{
  "num_hidden_layers": 9,
  "hidden_size": 128,
  "n_experts": 32,
  "experts_per_token": 2,
  "d_expert": 96,
  "d_shared_expert": 0,
  "hidden_act": "swiglu",
  "moe_layers": [2, 3, 4, 5, 6, 7, 8],
  "router_score": "softmax",
  "normalize_top_k": true,
  "routed_scale": 1.0,
  "balance_loss": 0.015,
  "balance_bias": false,
  "init_std_router": 0.0182,
  "lr_router": 0.00107,
  "num_attention_heads": 2,
  "num_key_value_heads": 1,
  "head_dim": 64,
  "vocab_size": 4096,
  "norm": "rmsnorm",
  "norm_place": "pre",
  "norm_eps": 1e-06,
  "positions": "rope",
  "rope_theta": 10000.0,
  "rope_fraction": 1.0,
  "qk_norm": true,
  "attn_scale": 0.125,
  "tie_word_embeddings": false,
  "parallel_block": false,
  "extras": ["capped logits"],
  "init": "normal",
  "init_std_qkv": 0.0442,
  "init_std_o": 0.0,
  "init_std_up": 0.0442,
  "init_std_down": 0.0,
  "optimizer": "soap_variant",
  "learning_rate": 0.00519,
  "lr_mult_o": 0.688,
  "beta1": 0.95,
  "beta2": 0.99,
  "lr_head": 0.00901,
  "warmup_steps": 50,
  "schedule": "wsd",
  "decay_fraction": 0.647,
  "decay_shape": "linear",
  "final_lr_fraction": 0.0,
  "batch_tokens": [32768, 65536],
  "max_seq_len": 1024,
  "doc_mask": true,
  "train_tokens": 275800000,
  "max_steps": 5720,
  "dataset": "wikipedia_en"
}
Below are experts of layer 4 (counted from 0) of a mixture-of-experts language model. Rows are named router (the router's row for the expert), gate (a neuron's input weights, with its number), up (a neuron's input weights, with its number) and show model dimensions 0-127. Each number is 200 + 40 x the weight over its row's rms, rounded and kept within 0 to 999.
After each expert's rows: "gets" lists some tokens that make up at least twice as much of what it gets as of all text. This comes from a sample of Wikipedia text that the model never trained on. Tokens count by the router's weight.

# expert 23
router,189,232,227,212,191,232,242,181,224,196,193,242,250,272,184,244,187,94,121,203,194,223,163,200,178,176,231,193,133,165,171,250,183,156,175,184,263,167,278,127,235,226,197,120,188,256,188,108,206,181,205,145,252,152,163,194,198,216,165,233,189,172,124,199,178,180,129,150,225,148,138,204,150,154,310,263,185,212,179,206,259,260,230,205,215,247,210,167,139,159,228,277,156,236,202,193,192,230,224,163,155,205,238,174,148,224,213,182,232,199,125,177,165,153,233,235,227,195,143,205,165,207,193,186,192,224,264,201
gate54,216,253,95,180,276,221,184,242,251,229,167,235,266,172,199,278,213,207,122,180,218,209,206,231,230,180,244,192,229,217,219,304,230,222,167,190,221,109,202,168,225,218,209,197,183,180,203,164,113,250,129,169,134,197,152,212,181,160,211,212,160,215,199,176,198,212,163,157,162,146,180,186,150,188,228,166,186,152,161,241,204,189,175,198,250,124,204,186,143,217,147,182,269,245,230,218,263,243,218,156,224,237,235,177,161,277,189,211,264,168,192,199,229,228,238,253,192,249,104,176,148,178,209,243,202,251,271,193
up54,148,270,146,303,196,198,178,193,183,261,135,216,236,184,163,129,118,173,263,187,208,178,171,265,231,218,227,238,233,263,165,166,263,217,153,193,175,246,217,210,203,152,189,192,166,201,256,320,192,184,158,241,212,211,237,183,229,214,200,214,139,187,206,193,211,121,205,230,270,142,204,147,238,137,176,195,258,192,270,198,242,204,258,180,178,203,150,185,232,231,186,214,143,186,167,191,191,186,276,158,277,152,123,206,225,204,201,177,212,180,217,187,210,246,232,167,205,171,212,225,217,204,250,144,121,148,177,152
gets: "'", "C", "H", "M", "P", "G"

# expert 6
router,247,127,178,232,151,212,193,104,181,191,207,147,193,329,169,218,204,266,241,160,201,152,150,192,203,118,205,204,155,209,162,216,167,214,173,238,195,212,157,218,290,194,172,159,189,244,197,201,162,216,248,161,157,210,182,98,230,191,227,142,191,226,209,191,219,236,194,153,152,228,174,167,199,218,303,242,170,232,207,146,152,145,209,155,209,250,230,201,181,198,231,255,157,167,239,185,131,240,258,284,229,178,234,150,214,176,183,260,157,241,206,239,147,222,183,187,235,250,239,209,209,140,235,163,194,222,229,149
gate0,191,220,191,221,211,142,201,234,202,153,148,164,206,278,210,320,214,222,142,194,193,104,169,277,246,199,124,188,241,309,184,216,223,177,190,219,279,185,229,225,236,241,211,187,182,125,173,230,249,167,193,221,216,157,259,155,166,130,184,177,201,136,207,211,187,183,242,207,201,173,223,231,160,184,216,237,181,183,190,146,187,197,216,156,273,203,248,169,176,122,186,212,134,204,200,234,134,189,168,190,183,200,168,120,263,272,218,208,237,236,179,185,206,202,225,254,169,304,182,211,172,150,228,218,203,269,230,198
up0,180,196,207,179,158,123,253,199,230,124,184,236,138,229,170,226,177,207,232,208,150,174,119,322,184,266,192,193,238,228,234,142,239,157,238,208,168,176,254,187,180,236,189,256,167,174,163,167,201,169,169,200,223,169,221,213,196,118,229,191,261,223,197,207,203,214,156,243,227,200,223,166,280,186,147,261,233,236,237,144,201,121,188,179,148,104,287,222,239,182,232,230,136,211,235,197,195,131,225,231,226,210,202,151,206,278,200,168,272,164,234,246,167,218,157,219,104,233,199,158,218,211,215,200,195,226,196,229
gets: "ed", "ing", "ent", "ell", "est", "and"

# expert 11
router,237,253,172,193,252,242,278,207,122,185,229,231,209,136,144,204,192,193,237,186,186,221,180,216,133,231,199,178,200,156,248,235,246,192,228,229,132,138,231,108,272,201,170,212,213,260,280,224,228,216,151,197,206,186,165,236,243,166,254,231,210,240,111,251,270,257,214,176,162,300,220,155,262,206,222,249,194,256,237,233,149,173,134,170,205,177,175,203,189,200,189,174,154,155,189,174,241,162,196,217,222,225,244,209,149,201,172,253,183,205,166,165,188,254,210,197,226,154,183,175,211,230,273,291,210,171,142,138
gate0,250,240,160,232,180,278,161,223,212,138,180,142,155,210,201,193,228,211,286,261,176,119,249,178,136,198,188,224,123,230,286,174,212,161,182,230,209,279,240,107,175,173,225,190,234,128,255,251,169,182,273,224,178,166,162,134,266,169,176,188,162,164,165,204,161,212,122,216,225,162,206,296,247,198,209,216,268,173,209,192,241,150,157,160,212,159,201,161,235,214,151,194,182,232,202,228,112,142,200,199,200,222,236,228,256,204,265,192,256,198,187,119,207,207,179,198,209,222,223,222,181,200,223,179,216,190,202,174
up0,189,242,157,162,175,132,197,187,165,229,262,266,246,255,220,224,184,196,198,223,213,281,145,176,246,263,230,205,232,247,130,241,218,252,243,209,185,108,231,266,184,226,217,183,183,182,260,190,196,206,86,208,196,204,192,201,210,89,212,237,223,217,266,212,179,187,253,225,195,210,150,168,201,178,269,205,179,219,204,177,184,191,271,200,193,244,226,158,156,166,188,208,208,157,199,221,322,212,154,126,216,139,161,216,155,182,151,242,222,175,221,236,225,161,139,223,248,137,222,197,149,219,153,210,195,208,231,279
gets: "\n", ")", "\n\n", "\n  ", "|---|---|---|---", "}"

# expert 25
router,130,187,145,205,209,150,180,210,215,213,223,179,193,197,182,138,259,162,206,142,220,169,219,248,235,221,191,236,230,222,251,187,164,166,224,244,172,142,274,257,256,240,208,167,133,121,247,260,225,160,196,163,174,189,200,211,195,223,162,262,209,210,137,233,170,236,179,145,241,252,173,262,297,224,174,242,141,288,170,212,127,311,215,159,183,225,190,224,250,215,231,246,219,193,143,208,221,266,201,275,231,166,221,154,197,184,260,226,183,222,260,242,177,233,180,155,166,173,179,209,145,219,176,197,229,203,236,132
gate0,223,254,236,203,189,209,176,174,163,181,207,184,191,150,175,220,222,216,231,183,221,261,187,232,147,218,268,176,208,227,197,190,178,211,162,210,260,98,134,182,206,183,190,189,162,250,226,229,212,190,225,264,180,197,122,192,163,190,140,161,245,130,165,212,249,170,243,155,243,295,250,190,209,235,134,273,199,134,176,235,203,109,186,211,197,196,214,186,140,317,268,188,261,212,225,205,273,184,254,156,217,183,181,206,260,175,163,133,251,218,251,211,240,208,246,220,264,164,227,197,216,205,155,237,267,255,183,166
up0,182,218,208,158,192,244,249,254,179,199,220,254,252,190,166,201,168,177,145,148,220,186,104,184,191,104,247,139,208,100,189,134,233,167,207,253,160,226,149,186,254,160,137,186,222,148,163,279,237,188,154,175,149,208,249,154,191,212,221,194,219,227,180,247,251,192,218,194,245,173,180,133,281,222,136,222,162,169,227,213,183,236,171,162,172,165,204,206,299,246,232,284,216,215,180,191,238,227,239,147,71,195,191,213,211,247,195,206,169,192,156,258,193,200,187,223,204,189,230,219,156,164,242,178,195,172,162,207
gets: "y", "er", "ar", "ic", "et", "il"

# expert 28
router,170,119,111,244,148,210,228,224,141,234,206,184,145,265,203,183,196,235,204,182,247,164,154,231,201,186,269,224,219,163,205,190,215,168,156,210,153,206,197,162,200,168,251,159,189,181,178,241,179,217,265,234,209,181,183,105,145,208,170,162,255,180,247,189,199,258,241,255,149,191,195,283,123,155,286,176,246,143,211,222,179,218,151,121,247,210,95,207,206,234,109,233,205,252,205,212,172,201,235,187,163,251,192,218,248,146,189,188,199,210,249,155,161,250,259,144,224,190,160,229,177,201,229,241,249,169,193,168
gate0,135,241,176,234,174,166,232,151,295,158,195,240,185,176,228,227,172,226,93,217,218,211,244,237,189,133,275,273,189,204,132,242,209,157,190,212,271,228,233,232,213,197,261,179,261,248,160,206,203,262,174,186,316,178,235,128,199,246,201,159,136,222,221,158,210,258,230,240,163,162,184,174,118,189,190,169,174,219,283,205,193,201,237,259,142,192,156,227,129,204,178,162,137,234,206,251,188,138,252,225,180,184,206,214,178,219,196,237,177,212,223,205,220,242,144,175,243,219,158,207,163,141,222,222,166,219,180,208
up0,236,319,128,225,158,148,195,201,195,233,151,166,245,159,205,274,212,200,260,198,196,228,167,217,185,174,196,233,203,186,231,242,180,225,187,210,217,196,178,170,219,277,216,186,236,231,195,290,178,254,163,220,233,268,215,208,275,247,126,189,176,142,124,182,223,207,231,178,184,178,214,202,169,180,166,183,170,261,202,234,249,236,235,185,171,146,208,215,172,167,174,239,156,206,261,228,163,154,208,135,211,89,218,204,160,217,164,262,239,336,191,246,187,224,154,243,212,156,221,242,203,188,227,212,144,187,271,210
gets: "e", "a", "al", "an", "o", "es"

# expert 22
router,247,250,185,200,259,204,254,278,237,220,178,207,153,154,162,244,196,177,160,295,179,253,288,210,202,217,279,214,238,223,248,268,176,217,230,196,273,236,220,229,151,146,218,133,203,232,208,188,134,212,156,244,256,218,207,174,164,127,157,183,119,216,143,152,187,159,171,244,208,243,209,247,258,182,205,210,210,126,194,221,205,205,143,224,245,170,252,186,191,183,221,238,172,143,211,207,252,166,150,195,262,141,222,222,258,174,248,181,213,123,259,153,223,243,163,185,147,152,175,203,253,217,195,173,180,221,242,215
gate0,237,243,234,221,206,191,236,247,211,118,169,255,107,239,193,183,221,228,186,176,203,166,186,209,236,196,193,255,201,192,218,214,165,241,240,197,217,247,226,204,147,200,220,277,189,256,182,200,135,293,266,222,217,131,214,150,179,193,224,168,190,200,222,292,192,142,205,207,193,129,203,307,185,225,178,199,200,218,277,115,241,189,171,281,260,205,174,219,206,203,213,193,182,207,171,221,203,207,225,293,111,147,187,131,272,196,273,193,236,219,137,216,242,186,210,166,164,246,193,166,214,190,122,174,230,166,194,214
up0,184,237,164,169,231,186,224,213,192,182,183,248,157,298,214,226,186,217,155,176,213,163,180,171,185,202,192,298,249,200,228,242,149,227,227,250,243,235,205,179,164,123,246,235,164,281,192,173,161,231,212,246,223,129,214,191,289,183,189,225,199,217,237,274,197,91,187,207,183,135,186,244,207,198,217,215,146,240,235,155,203,183,211,227,278,234,195,257,185,218,270,177,228,257,179,288,140,138,237,260,175,181,187,112,266,183,235,157,240,213,228,201,210,183,233,160,178,223,241,154,250,198,134,236,186,169,173,182
gets: "| ", "- ", "\n\n", "==", "\n", "== "

# expert 21
router,176,226,182,191,240,249,179,212,154,220,187,242,230,279,174,233,222,241,235,123,171,250,200,130,226,257,152,191,217,327,212,223,146,186,259,188,196,262,114,207,221,317,182,209,174,239,242,201,216,193,215,220,208,204,267,140,221,85,159,175,217,207,168,236,192,248,143,212,198,256,215,213,184,207,269,200,198,255,183,216,240,212,203,188,142,210,183,215,235,168,195,113,221,184,204,166,230,126,206,129,226,248,168,191,234,206,170,252,273,172,216,185,215,214,138,180,171,209,152,244,186,246,169,235,186,251,218,203
gate0,175,240,173,123,121,253,228,233,163,194,198,215,157,182,251,159,222,214,189,168,208,213,222,229,237,222,179,260,227,194,215,284,184,235,201,203,223,250,250,233,192,164,232,230,201,193,225,123,202,203,221,116,133,267,240,220,165,232,143,237,220,178,231,195,210,201,292,170,232,249,223,169,211,230,157,205,125,136,261,263,162,153,268,240,201,254,149,131,190,207,214,244,242,172,208,246,227,148,171,216,238,184,264,172,125,184,202,154,148,220,124,157,268,197,270,190,208,186,201,207,218,226,174,235,258,259,207,253
up0,196,128,195,263,257,139,181,189,278,206,188,209,217,143,96,246,197,196,211,226,234,196,225,205,168,158,151,154,207,177,202,132,214,142,176,211,169,151,138,219,215,175,176,209,247,208,240,279,190,159,157,277,254,141,230,126,238,203,257,135,149,208,184,155,238,196,128,209,172,174,179,235,192,218,169,211,254,240,166,149,193,196,96,216,204,211,223,269,200,209,191,162,139,228,266,174,197,229,205,235,209,210,155,260,234,225,233,194,232,184,264,257,179,200,191,244,200,215,202,208,189,142,202,122,144,125,213,151
gets: "|", "==", ".", "===", ")", "′"